Weights of a small mixture-of-experts language model, trained from scratch on English Wikipedia.
Training: a variant of SOAP for the experts, 1982M tokens, 15122 steps.
Below are experts of layer 5 (counted from 0) of a mixture-of-experts language model. Rows are named router (the router's row for the expert), gate (a neuron's input weights, with its number), up (a neuron's input weights, with its number) and show model dimensions 0-255. Each number is 128 + 24 x the weight over its row's rms, rounded and kept within 0 to 255. Numbers have three digits each.
After each expert's rows: a language model's description of what the expert responds to. This comes from a sample of Wikipedia text that the model never trained on.

# expert 55
router:082131111127119128136100127091139112126133089160123129126153125118130089136147168132126107099104131108155136112142086147079146117146122093148113115128133133171076129120111111117142132080103121085129115104076128109122118145104140107115145091124140141082093122093134147109108131117105096129127066103155164148147098113123140145140124143099124147137127106192123141153191136118115127124075186125104101098126154085109133137113132111110102138099162167146139128111079105133113147127141087109102152113154132086122142121115092105125121117127108123106122109111178095161156092172149106092090104137089141149121085105103128128114169123150134134139094168142132103124103137121118154134097131126117115141125127091134123158089153071115080154122139138117126141080110138113145110199109108
gate0:145134112116103115134113118165134110130105095136170131122106101131134111099121141119128098126122124104119122113144118113131163125147142147095120153138124150141123173126097127127152127119087164089134152142122126111116078116110109123139113147162117094156105130114119124185115087193112157082164101085176142166127105104166109102133120166144142128085149105120159138129147163133159163113118156165148099134091136134129136109127147129100169150126122128156098092094151091121103115123153118149135107132133136147153100160120166123119116134150157097136185137185096133110148166152179144135135133105105140122110116126147121145142151134142113114138178142175096130098112169152112115161072123113130146131172167124137155173129112095146142081146096147150106192141140111126134125192151112
up0:134144148160163160117127152141131091114172118113111117132120093054135132100136162125078111117126115067126136146108097158101137115143099120154146127061174168125137124155110143167105133114160101139143108177115130132140137135142120102115167147132143135118151088114129116133150195129147159157118158134149127127166144164112120114089145129095093130114129113114141181148122113113161121163125138143153102124128131131131133140114125162127148077079096171135122146120115143163127163121144127156114130165146123108141161162130137134125149131138120145186109151138129108162148156125139118100136135128087092115084088115123109179129134135117109157116185124137159150102147146152157128154130121145172121139168180137133146136101109142094083139135110066102170132132135129138134115133175122
Description: Opening pieces of learned words like pre(dict), bi(ological), gen, ge, mon, magn, psych, and single N or L initials.

# expert 12
router:098159107117121160103094137125141117114146161128126098149108176112109114071128178154128126089122155154128145102108128143117111097092135138143124160123148187147126159117089120135124140153091120096130108084100172138151144130099129130119161109136144110092114097109145106131107106100089087136133114153128181139136134084113127166160103159091154161124130159125134119126097060118140116156185103109143106124130117120161110145098158107143094147109132115140106147115115086179120141112155121144097123170096147087165177098112107129129141082165134096103113126094146115159149081114135115146109129113113115135118071109134105119147106115118128147110162135144146119117143108121151148177150114094117082109118152116123140106109116149156143108138148136116172119123136146144124157179109090
gate0:095139104127121107169075134080150084128145144114181097151112161135085109106099103141133162123140119163154150118120128115097174124090126148138179135089102131114161154175149096157174119125144127140146120132155135142125151138157109135150139144128162128106094119128125133129146210130117090127125109151147150135123123177114126127119135164109142117156192116105106137125119138108121131144127121115138123145121148124101143128112096108097118135099140142113112115087155078115111108094136089101107117131083105119142130128147115144147161141090146109112134188131110126153120172152137129158104130101124143141128120097128133114178095138095156125099176093141153130103093105094135123124121098140073124138115178142143098177124101112136152126102117113126061142100119177135133119105103154
up0:126116168102124155147151117144137151133131107130113167133155121133145111117132101101100147114093117053145098151133118066113118175134093115128178132099133172143129103101114158119146199070139099138146108125071163134117122115119142103138070125118169114147137154162136097113124098136134101160135104152096133129106112154107129156156103154135162116159115102120100097141070131123161144141113142184114089139159119127120080091160137162131124118079078113166098143126113093155122136146121101119122137101154168152111112131099117128110121137131148115141119095106128136101093192125105134119138131150134158124128138149137152138138159163101129118142132131120117146094153189127108175103093142123112127133120141121106140156119156124109094150158133150092137165126123125117154130100117127
Description: Opening pieces of longer Latinate words, continued by endings like -ation or -ated, such as rel, oper, gener, prov, collabor.

# expert 33
router:083124139091136090138100140155134154136105121142134151150120098144145117094084119128129123093157147102118107181143113131133153124117120077125130137115095150126137127093092123126141147134093115090134124103097142145145144169142127127123085099109161135178128103104148134137140129119105134101116088131135104189130129124112122130152147159144092125122140108124113108169150126146087136156111190142143115123131133099137114111126146166102123110082152119132149143084122109171081142135138140166104124135088131091161150123081123148118151110103197099097130163106134146109164115138169098150136129143125125166140085103138101107137126150092105091121129101128103127124168106126114166145117134136125111123166098083143111145120083140174160167123076147117126152084141141125108103204119144
gate0:106172102144098125114108145162088187116122167116129142117122120144124154135119125169086067136079172159102125141106125113171099160140139102121153150116122160132127123116132132132176104113135140083125120114171143083110093100170154140129112158143094142094133149119194127121142096152152139163141121113133123168177142154078127128144137123172144088150152124153131135114118144140116088135099125156087138139095122145139136144119092143079113139081126131137111149101125126108126103131107135110135138148134155112140130116148118139128143096159119102141121077144132116104131129164141155136094122124156159104095130130185112121117098139120122106097113141118109137104089165127130132145133158121095099160147122093154076161150165136121093137135132129124133137160196161125067113117133090
up0:139140123075187126167143102104144137136135140137123127102120125125102144122110162122120115126130139125120093132139141114193151142117096170147156144147124124103075121116109128119112135124092145155124105122171148101148138167148118094112122103096114132160191101109121120122151152110128107144103112136168147099094119096134122128133136142121128128126153169114115119111128164139128124088131106079141105117109108132161162139155196190144092140126167125110164126157137127134093155152124124128098155158142138153120146102159164107103159076107131093132145111114129124111145118145115128169148092193141111105173128158101138115140129134145097142092154163145088115143102130124097160094085132125096125105108115147092125129120117182158108106110128125096097101177143100133111079121091091
Description: Syllables inside romanized Japanese, Chinese, Thai and Spanish names, e.g. "Shimokitazawa", "Tōkyū", "Guangzhou", "Xi Jinping", "San Juan".

# expert 25
router:076092170108150138102072162158134158155139109198101112134127122125138132102083166088118137126086114110117128123136137087114142072116087118124096096112117146096092166094097101100144151150084078073131128088088151120144138132163114130132113138117121145115160134080150134126152136128123098082147102130131120160126101115093147146150085132093124135142139100109110125154146087153112137138128108156142151116107111119171124100115097114112126105117123140139141112128116163161115109137112103180117151193085166115120151126110145126138130143141137124109158121161153149148151106134126115142126107103115135134141071140116115121145121165139135104130142156093110118138139106102117105115127127087096111154125122104126119125113106131162172121156099136123116104097099155127142130201127081
gate0:100116156077172137130115132088136088135118120184128138110126088159118127175122176123126133120111088167137137115149125101117126133096138111138179137121132103082137099071137105121153142150172144078062145143108151081118097097133126121150121138118163168133118142116112122138162092176129123112159125084128113122136172129140164154135137133145135107133107144138140117144122117106118128120123147115134152066098146176140149121100136145177124128155128132161092130153155146183149119102124140140126136137072135111146131167142109109141110124117151130112123132143146120137115133141136154138132090108159091123136137151145097130117092142108125155100110135103080148139135105171108142115082128152117110113117141166189166144112063137147158152138112111118128123062116131088120149116127095
up0:133143151133115156120135119099124146122106103121109101090104109136090138145144091129107106087128123116137128125142128118101148128137108112162169159127138170103151108139144136139114143070135124111126138182089131154141110085123069129124148167125146157112159118128142147097129141102115166110143106114133160142144113117109147114092108084117160118106105122097102124146110140156122096106149151090160084090184091092164165103167108152156132086121115072129112141140128114170126152103105139114160114159101107138142094143147161163128117132157166134102116091140144107112125114136161113127076173159115135106137128097145117135152125149133068182142120129125135138104203115082106138112108130138102097121104101111133111105111108136096153123121139121145170176125130126152134138144140074
Description: Surnames, given names and their word-piece endings, such as Jones, Johnson, -ić, -sson, Bh-att, plus "he" referring to people.

# expert 57
router:111146196143121086100117130095145156127150103154129102110163130133166122089108139111059140106125133123106123107153100119136092127137125111151120105067110170128096130137112164115083112113114147100108105136166130139144115124090140125132147101156138156135168094082124091096126155135124100154147108131175137161126114116124129098078138130117108141103099112121156145145128087161124124132157194127129122120165120124111128118153103109146107098147157142144136133117113135166094134090106150151126174142113133101156150129118135150160131106103172131099099103150216101153135080137186100145120179160090086124114071113151139128146151126124133161134141115102139156135149123099111131119137088123109114162155127119129108118097107129112119131144087142114145136114130138116146149150149130
gate0:120121108097133170135132140146161087138112118142134133114102186134165108143128161168101095121112119119110152116101088136099128099112110128104164123129148138136093131108125110137152129125095149132088120113114138120098104062138124123143120150119110153125141133109077135125124123144123123142166133145155144119157094159134125107135113110160101124097154071165170145115123133153135115135133149106161091126148109116136172158106098085124103164127158126158180160083135166122110165103091167148120149120151152161145089116131110126173122126112151123120104107095095075123076144169136114166135184137119129161155119086127144174124175112152146126160086109118142136123143153098124107137112117163136105117140109140123104123166138139108109154115097111119148110072163143126178099112167136
up0:111121081142140105114123069118155086127103128110145139126125129158144129134121151152156150180129174137135130125150143132095112134119139183140108113112143165133094145164152083146148096154136106138140156132117123119084106192125143125131134155120147131112135144154151123125127107159147124111161127102108092144121161089103186139142162071131088145123135107095130167163137174101147124167143108089138098152080170137085131129150107101146143106128125154115114134097162118149143100141127167138106138179086110120119137124136094119070125107123115110161107096118112126154114154072139128132169111091126131134162125093133105131145103124131109108152090139118116158143135125154142104133140130135148130119119102076128126132177113085146115102118079157159107149160103122107110182161114135
Description: Word pieces of Latin species, genus and family names in taxonomy lists, e.g. "Legatus", "Cirripedia", "Cerambycidae", "mastodons".

# expert 21
router:109134160145152087132082108111127162123154132158119123151131131146154137066107111090145132073138150115142134118102146069087123125114102131065094111138141133161147152117107157126107140118129132127121108133125121095104141143113138117140119115133151150111116162092099083165125140122145097139126085115157138109122102141132128121105106147081100074124106142129133128147178147121145126170141150127092134149131128145128123112128137141157128132134128119130123123096128099157102107118124130118141110132140167107119109159114138147104171104126163116124133124092198125107114109151142084138104100117119161160153081107143135130134106124122166086115203125099103105172153112139118137099147089096129112176126119098054104155108105180130162161127117110067130097117158164124107103128119131
gate0:141145101161104093138136144086137140153169121129076099111120144158145142121157150160131116115141172064100163136135135116120172124115124126119187142118135116112109079115110152128145116121155137098141143124178142141107139109116134144115102084055148135123130122138105174118123131111127108147094126176130096124106109127114125148137143084150120136134106160075142127124139170147125108096141106134120160075126136124151102150121118116123111127166123092119129131176069102105093109113141144069156137098109108123120132132112076111122130162098134145165115144132157136133079116102149112137174127106158121141126121154167137157123123161098151122119084150064110116156129130141137138135090097118138119117094138164108141138102149140095136152096122164123136126107133155098101098076151166
up0:113125168142104121125075089125089187065142135118135098173147132151119111131147132173151131130095173165114160148185140093128126129120145092122099152128133148188125154113107126111178099132105157112147159136141161171129115094153122138144183071143165144142145147112129120139107126145131106107108156093156149111120117106081121118102119122111104129158198145130122117088112127141118142164159129128121109159124121155170124126099151129121110093144089140129150096129149103113121136109118120139148123076137124093113123200143130160115081115127147154108105141161129106143130130140110145144126126114186181179105137149102103147139096164118156141128116119114157155114102130149121112183117126139110090126112158140112155113128136134126125129096119142122109126118146152148106114112107142
Description: Word-initial or mid-word pieces of names and rarer words, like "saber-met-ricians", "Roos-ev-elt", "b-ore-al", plus short words such as had, met, Boy, show.

# expert 3
router:113097167116139123121118125121111109182122144104153103159114114154128089103127159152098128108163152105101130130128088142111139169100103144115107119124135128165113137114165158164132139126094146110153078134124156089131100134217083144114115103125156132153097103127158103141150124142153134090112152119099095111116113099155182127105084195116155134125093113114103147092142122155113151136122156159078125161125124156167112087108095123174104110113081137159146109089098135136076141135113119142146125114119132104116145126103107139149109113121156135159136143128143140117166086078129146123124119116105116123097096111152149137098109097130150110147174115121130146177153157140171133125125129178120134113113109095122129146139122124137113154153117130116155150094099091100103122136151093
gate1:119149130145130104142117133154107126122145159119109102128129119137182136143124121172159146147095084089129142110117102124118101139174133149202139162120135143183130104120151126170156110087130155168126157124125129135141104143111177121093123154113137117167183150124133104148126142099110138132168116152146162112172150099146142105137149116122153157107104121107136164121070063136145146109130162154127165136120118111126115103134089104136152098152127122118120130140143151137155093133158093117082195155127112157203169144143128105144131125152126123150199131127124114124092111105083111135115150130115135147125114153151139130132130121146134113131140134097118118185117135120113102106127136098116144131074098157126104116160148127128143142157092126135126147135174102111148173153166154
up1:110126099084138141118105122133116150182102170131142131132144166150132155138108113140129121115153119164154184172148129117127099146149101124134088125130128147127113116102122177116118124137159132161110141095129140184162124120073147140163118112110120140121125157140130120166145126099140089100150100128138157108148143105111076148136102139094116155091134103141128148114093143135103111137132129161124125145053114131129111103105143151095124137106129082123151107141090118153139157128179126071138150117114148112136102172116141120126110110148135107116121115112135131088138126119125150109183150103124111131121133134160113157139131127167132104082104085098087149166145116115151088174090154113136120135147112134121138076197085106052157162126137120126135152093116121110142129133085104
Description: Commas, semicolons, colons, table pipes, dashes and the words "of" and "and" that separate items, e.g. "Fürstenfeld, Austria", "Games; Totals".

# expert 0
router:059113179101155087116048144169143143144129119159086145156145100112187131110096162117124139098130123109108131136151128126104131125137109108124117116133056123110135125129106114126160119136111082111114106107120185131159139167148108144116128126085139142143135137086156140144128132150100097099125106136100120133127094099135130111131113158106149112121122092092110116151137113152123126130117172132155148150136112111136111132143161090130153091078141133123195121122146142155098112150095116147139123142098121088148104130117145138145137119128157117088110152131163148155148115154146118118157084089109143102152086124152136126150148141146138107143152147113097113161150132128147152114112118093087092150105145106143133113117123132180145139145076144132111133080127113127124131213101096
gate0:144101147117113112148152158124133096120145110091100136108168122112170189135126139136150126137114126132117126136175123115123146128150178120155107162115112104150150144154154157092133111184125133154072088094148119090128119135146154079136110110139110133125104141115169099119132118179101067138139115150145146099092173146127173101099133135095141129138118107136069148125113146154141099133124117119121133112111114095154142142108114130127132150180117156142137093104111158136167149131100088148099120134153145138180087121078140136158138141145111165107128169086115135116121121114108091127162131121149129110135136120191098151112072163128190144108105155168126080150137137133142125165139134094116137151109126150129122111122100102117093117144105140129095107166148142138134103148090124
up0:172113102091101148145108136139064164155101099134127126162136126132142076139163149142091151101116133123145147144107137104098136151123125084119111130137174183134141081115117133156160167174116147103106163179169126116095126150134190135115115086067132111130108149150119125123120109097154151133118127176120144154115166128155112121132123145130097169153137124125096140084112148147105119129114099116121136102135137134144094110140123102119119101154137137124153132121114139094121125118147125087161108136157117131104130106128115133134133132134152130108133139061136080108111138137112164149118118186145135135137145130141148151167136134106180153143149150156119152139101125116126147133070081136100113162187167127128099122110172111174122116073092120143118120122150114108109150144170105
Description: Word pieces inside or ending personal and place names, often vowel endings, such as Ana, Daudi, Augusta, Winnipeg.